config.toml
d_shared_expert = 0
normalize_top_k = false
num_attention_heads = 8
num_key_value_heads = 8
init_std_up = 0.0404
lr_head = 0.00404
schedule = "wsd"
batch_tokens = 32768
Below are experts of layer 2 (counted from 0) of a mixture-of-experts language model. Rows are named router (the router's row for the expert), up (a neuron's input weights, with its number), down (a neuron's output weights, with its number) and show model dimensions 0-127. Each number is 500 + 50 x the weight over its row's rms, rounded and kept within 0 to 999. Numbers have three digits each.
After each expert's rows: "comes before" lists some tokens at least twice as common just after its tokens as in all text. This comes from a sample of Wikipedia text that the model never trained on. Tokens count by the router's weight.

# expert 10
router:559492594494564532520468504520540418479515395513545488394483399509552444464475454567548540504548466522537518459524466552569496529441494565469410490503500525484458628548520438574448474574468485566483455441463515464588556609543348478515451480481502503562492549446503444467484584447508480441473570511448508455529533564446391429454500502511461482485514477543490511570460528379552488547494
up0:528563451585475503496561512561532430457540517598483453497506463496499511571501450518463564452473491535514565453461436470513571439457496568473457419581572438467448507527578491482514561498543480464510556474527618481506575526562408585500506457513565638501480554556454535533381433393466622518454503527539557485438552503499505496484506455470577483438615542494549485495565511547480534451469
down0:425462600535530459455436519411513576437479480447525428517518575526541461528497648471540427500596473511467509441441491508564490522542459580404428472500455576468571489491468494493439494476484448581436466463498487480479385486554550476493510532512520404502496421484577510417596432556475500447510447489540484615519450526504399482540468495572469470510447509485375532507461452461470515466521
comes before: "s ", "s", ", ", "ing ", "ed ", ". "

# expert 33
router:463506500461541475501457466484556542455580450521410485531457515511490540579440507496562556450502467410582434533536531519488559537570507497468610437480533415554511443468493421539478521512528479504460453523595523539434372485497497516449571443397502479535572498564450478548359477452446573536434520480550553522468526394529497517521624485519500598429508461519463556487506534539397539461483
up0:456571536558532526477525594464493558457446559621477526497464473577539441464503521502453490507476542518451506568438481493519484475566482456494456519574528536501535438435468507420535494448615484433523556407490579501510500497484483461470570461592511362478559508480530560520569513471396527538472553472376467518420438450421442527544459506476518619550543456505537598502467573456472505576532
down0:445495496515425494564421524482471445491556492438556494528560530433571505495543503516451413498557500585468518506524459494392536472515465503519548464479447433528541487651443479426509488546528517483506481441536428545481485488481616500501533561348468552480500532456434482595475399538513466540461454497565496399471476531472461580467559516411584491573502559444431439466497493555532606522456
comes before: "the ", "a ", "his ", "be ", "their ", "other "

# expert 30
router:528487577573590490455492509543482420493590481524519535506403464485606488496505501560502516477496540526516587518469459506504534466323477531465473506501462505544482610506549494420490466537448524460528500501543417455417524510438359486474527484431550510533453537528473473577546492519527469447537559429551605437514407569370540534594496476556537589489504470497515465494467446478454533449537
up0:533566442494542582462484559521535439514489506558454507525380483503483573481572440537461477502460493532604571479602464547453613459432544474507508441648581478512482578547461447516539434488490499461462462428443488484561528484466466523524489531487527460504479527542525500527434449503534433558516545524576572452487409469361480539512474481546554566525450466611562579518510486583519554564512
down0:472494529494544521439483517427488578519428518477483476516572438560565504515459598540572472511562461428537483511398466596481529496513538523463446465479464546518530573533529503560425531419605521519478451541585590521472424488546502418539542455533453565449458457500479461463598564416460604519540482541515460506424519624558463458524486481458414502494457529510407392482394510482538478522481
comes before: ", ", ". ", ".", "N ", "W", ") "

# expert 0
router:514409577514549546517572512534532363520456560475522492426520539511554484477496527498411427508535536537497538519554435442502457476354525581454510519494352430511478591536559515408469539542511453445474518511453481536529424476574451468472487437423506608565482469469453517557416581587496428499561527425514487436541471535466481490498520600503558474475481497561561549481510492508506469455454
up0:551526520463558429384448512479581536565476496564561555455569484493561487491534460465495523446498465492375483514495408491558602420510584528446532551533514477495555462520503582459475486457524546461523502495376575479513523441469442478545602548468524544605448524485478557490570611443540465475420601553603541512498434531494477442591500498540449500480534568484475507447453474527438505529454
down0:459494521437437511558507543603514450441452506506409438479531480507526471483515487533478525600425544446453395512477549468356450560472496499550520422486466469574496594482542456536539439525501533487504525468487518519477503603482570558517561441565437499455469488513450502388447509439588513483576446441448480452488536466491526577349567464426576511549462488523506430506547489445557531445442
comes before: "0", ", ", "–", "5", "4", "3"

# expert 42
router:505470565411511516518484516490544535430474494490478498569443512544545395479551444432534567460407440465456566497508507518481485463570422488506568488504531609519424506484496575467487536514581513496522462577492527504526525545487508488473582587536565438413494515510525608496346465543549445417483449453442509597537519454537559464489648533466440443495487467447577503473506432565500483412499
up0:548497529396554512526446546486528540467455487458452565513464509451565434446457537413415566443446561505466480548567471465498482465577460452494592538566572485463486506477549452526446494533494549552552484472451501453517499501543518487429512447386553578447531480597436579484405496545505543561604496506508515595534416528520507482468512649470561554583541519442489548553457456450539574443511
down0:509494553571434510498587481519512460446539528495523457440517555463479500512498525585491448516527452504471486392506519532559526609422515552501470532513406613499590579516434611520549393539504454467526441487553504483518559450572507475480552557583519470496461530450462509536564603464527485482418443551517455486463496525481456495562455351504400485518433552598484550494513610477504463470547
comes before: "\n", "| ", "\n\n", "|", ",", "UTC"

# expert 41
router:490548538417463529506439530444526464516480457550514494360468491451567398514563519509561441483563545532527492466502541418501433499438503562528494542541473600500555524509503456374471549520469444548593508536481459451548501542445464379483527501492512458571528459421510467506562647452462550459520494435553546529570569513477490499453451505462485494459496473446445635594572459470571506509532
up0:483548431444467457458402505550590517471389490507533507428505428429455476461509475518520453406498514496511467565578385487500477554476447447487505583546515531455509482546549544460543469417575535509508514468467472508534561416557483498485664531479529530523500502458550526414589443463448592495442466548520565493553488547610472457469527565452491485487618442536531494435490457466421551470558
down0:523474594452445508549425537484460550465469562519484534515544478538421563516675443455427602604535468560480569408440492509512455485523539543508478558487519480439578578510450512554416509597499432476480524470503577485502542543477497415483457494493496502489573482471495581571547487508508379529531524400528460516503514485474555590496386517490478506439518516468546536514503593454502494545591
comes before: ": ", "\n", ", ", "==", "-", "==="

# expert 34
router:507487521560468512497496527475532525544441503521387479504479513485422537459424483453558481467574524460488396368504579477565568451545540406499500513404470433535622525465459433551496516460563440484460527512453504549430528443523498556469469528422496487518591496541481455568428474516545495430490458567494499505450503481558506609547482429543469472551520460628475606493406536502528595567511
up0:480475558446597468574585549616561469523489543514533531483369498518544521424510427541549489508498551499519450573475507462564426526564389507588439482489534431496447480531496591495502539538498443413534532511524465407476490525486526504490486457594502457538529548500536454480502490431529426378550485453493403546438459572528495558483516565474563472478515512529485441527576559416462463453616
down0:488570582473447523452410526506547585450572539423487445503468467546473435536503504509506422457419491510493574578502473558382487467416499466440586507509443558593545566456543484437466486408448573575630425496523501417518482532478556502495548462519426448459510430540442468454528544551491508578548520530478557452510467576515513610448519495530516509487470571482581530473458527511475552525411
comes before: "the ", "a ", "his ", "their ", "by ", "its "

# expert 36
router:459452561494515530525400558535542552433469515512438497497449493373423515534463439527540460463530513485544406496519531454534571486514529464473528540454530402545617480475476397536480550454505557439491444509473548527424495471556501528503555530414516436520626509463482458544375477469558525509500486562556500475432436453565520560539599470528458486499528473550477658491460516552429557549471
up0:533391471562549465565501419503576471443454466539559540452504481545415448510537482541572532526524452469420587420529416437441601450426486467480518572640542481513464497489437501563534555487466500460420496442556579447514541546524494542530576511479493485557440535408598529462487521500566470477557558507549469516478555470459413600532525525430551512536528531511419463553557526523433483547520
down0:534490485508438601491499489521455473439617626439472450498480511458461535524454612489498477587483486422530477597473531421439509445477530621446585446415548500523587495503428522400498477523492476502485527462453476535471499504540575506441421486407529486507491497589548534556486460533374564473567411449447550464533438498545554465516422493432482522472452474468476557459518476564534539475519
comes before: "the ", "a ", "his ", "their ", "201", "its "

# expert 9
router:562559500565437499458482505530524522493555504494498432539509513526550575446447457495379548540460561504522509523486545575453618541500459418487509460535444469531501584500489463606472419469567607478510445430484399524442526410528472650496507487538465523437431437475477518538567464492571481521500481563509529459386526509429511511533468464515524536478476524671521474472438523457423491511483
up0:491533519499484541498419362564422512381527510375534514514558471459541550520497369551534442472627470457469487572478477432449617453486495529423430543453509459467517491465505480458474520517510455487481492525440601469487541472517529476487474546506408542404436375561495521492436472493549548542525572489523528403532530546559523474437461495473495510437507601494494539476454514463460454512559
down0:549484488500548429428574560455483522608456495598503560453433470506407379490547565555478580464382549481474507408478499522570452480519508485560589574527462586421495466529518510459596534519404505495504495492556521516504448582469491492473531484428615408560547636461526471479544561550475507444458442466485505498503513483491484416539558517544500433575479458472464484473548542525499517491484
comes before: "and ", "in ", "to ", "of ", "by ", "for "

# expert 21
router:617496504602597507482528524523493496528438564477561511475495546548506508452505420424425538362380571510534583509493496509512463495524576480528503481473533502537501499497580547464463546534440516455615491443556404420446515475469470458570505427491555495447492500521534459538496484621570443493520449501370453454459510473462508422512513577460490584486419558547479458447512530462565518471444
up0:482486569465492521439512427508484512410515407446453519514507505476543511429544563528541449576368543517521485510548432392464562455517472487491525497522567543496454487467521584466445486588517533452476552484431459483604471446489529502594589509467509446410479409444489556526536536513522493600483565496551503442474467594454395562478537541548644497427507451501485535513543498464438471537585
down0:518586461470566544538467510519487442558427554577519470431512487520478543537387417466516460521633462523484532536477499560541473484487481495477516505522475529570514531427376445513555449424562463556502483492476540534458557529500459481330386549539490664531483552534433495562502485468384543430526474512469540550522476488523600532496500444482484458566491511510477520532468481482587550520473
comes before: "| ", "|", "–", ".", "(", ","

# expert 52
router:548495524486512527473515508546520402514535501513543497489508447517575489429518537544493521486580542534572423462474442532472494459339462461522440492414497444508567488524478425365516460515506463608522492386457536480577500556533442456528437481540465518499467591501456465410454632495544594536476562433534495429575602558452499491531488522527471491509481464573531527593442507431564518511491
up0:459563531548563607517559511528530484524464491510481529511455554500475436558661413544487532506518528574417499428551515551487466453506545486491527452504432455525514590535534485546440532562581600460457574460484521462500453526491495504492478519526541595552526558496537494549414455495467528523556512488455540357442477404478520402538536640493516538572557481477627452515539516505457478470495
down0:516490488478485491482472504509561484504483462509511537413555501558570507433425565462608410525592514544519528610470465469518497560526421490515416592510554443498548365522470485526585429491526495618481489526514522527526511471515573512557519479474594397539522510584475505494548559495493464452478520491493442510465484573571464601432516431546467426416509488417490558511555519649465478518491
comes before: "ing ", "ed ", "es ", ", ", "er ", "ed"

# expert 51
router:502488492540472498524546461455508483445518488453560478511577484497538446458567548433519542486551535416435422518562589540466451425494479441497468534502501548436458456491484477536545541468514463641489430538527415491422437477554537585461539594564438508422513476487462432333511512548569492556508511529415478566500454491465460565530457460468407495507542556525439491514577446447586474563408
up0:481413568438419469459539524504546439425497402525471463517503523551553533462390437514590531457466550493484499479576534501484454461461485499484497498472564554498545474606543451581540604500513487512500492457494562454459424519522503533590505465529558527510494529468481541499440477538526463516443580564488491394598598584441503503640538561494509603557456484453520543454524527535526479622430
down0:610525470513505519508421428433480459504519525490588534554504518516516470477630564405497542553544526456521426501505468565530494537558517553427525595507446457530428490409512537457553391493431523436539447565516445466433513504490489552403457550422404475629507474512492408551519472477504577461552491458523493474459455493530486616434472491539528453547405556461521543488502504520414529473463
comes before: "in ", "of ", "and ", "to ", "were ", "are "

# expert 11
router:584598500455517517517491514510553430531575564479560440505456512508527429488528473557534480500561516470529564500478485503519476544390498581484475504516420473473511586581502511394527470625533523482483506514442504537395478547540364488434548558427430577540478463461479477508445572493387466527514528412523585447572522577390508487508459503525456477472492510532456611496528517399499461545521
up0:485582573510461577470528531355383556547520504469594513520556517535470511519480437495531596495428517513491453423411614463520577482503509534541517440480555441584460472510474551526563491477590466499536610484533432475492425477555568449506449534450473454531517458589511531526455457450512543463481464484512446504472514587458565552526407519575510477383470586542519566510462489453541487470468
down0:501508565527580448514457437557460481512504514609417483521436520481581458470428546605432561515450420497500485580469464553452419443473480522484519545476512542499621512518499385465425497504445544453495434511507478474503519481445465462500593515516501628488489515474469428440531500513547467496520523507567573498534441510509490383414546469349479456539551460391451491590503570504486480507519
comes before: ", ", ". ", ".", ": ", "\n", "'"

# expert 48
router:599521537548491486462551459429467450549535507477566449566514412503529440510585475479571481476415526487433503480522567542510515470402416447534437432497573478479501467483501568509516467517421419601568453433473339472409514441570552527485481538472495511456469539460546488439526542492547553470513601509439504428452566542442501592589453496572468455463511471502481487493576502542410539514465
up0:489538438414526520585535439479502530486481401531572520544486429498442481511508432531499572499462460524492496496530556589545493471489526494533550473518523537531469457497589573490507492510443490630480511478492468517369457404447527501512443403472518571490542464583524621486506470418447489519595527540526573458533588432572491560630476475458459605515571510572529460471485462418478475450467
down0:480419558522488521458452592561543480479515491498476462468497527526490423471497496569513453494601475507538533515441583366456416460561569553510553479486418459558536525547443532387482557511485593314501520538602577467510481540406464472460488460506534423482451508444443532500531556524603504533431507558519478601501439585479527528482483510502481492483475468450440595498523500521468514482518
comes before: "of ", "to ", "in ", "and ", "for ", "with "

# expert 62
router:514491524603470534516613421460487440504470493490444472547483512552455416481579429438540500449486560396509443560485596506517592424497483452614475430457495487491471484547471498519471443463559536539491475455484426513457576476540527526412527562543481553505415606466424633446473495534552499515422537493380571563540484512439517550525489462543449550534489473535490523439545453478547570471529
up0:377543550531505510450526599503475378456556538518502445522493467501455550533514495472494565466537501578493483503541481498514562480424469499455529395499557505499473499451441506477530531452571524463427621451432484520492519446495426478519531525495446430589590470489501453562506555399455480510426471522507519477562563513475541337441451502555415555402530440521545553518588416498524454483435
down0:610458536466476506507530470554442441458491455492531524459463533571531432457445423552470479553415495468541501500509465510502426461522536535500537524440484517522476514514445519586533395546380507475523479459513468521442520510501534464489497419439558549433395522530504517463566490568498546420506517591450560508448397522542409589572643477466549455554429535406480421484450576520434556541472
comes before: "to ", "in ", "of ", "by ", "and ", "for "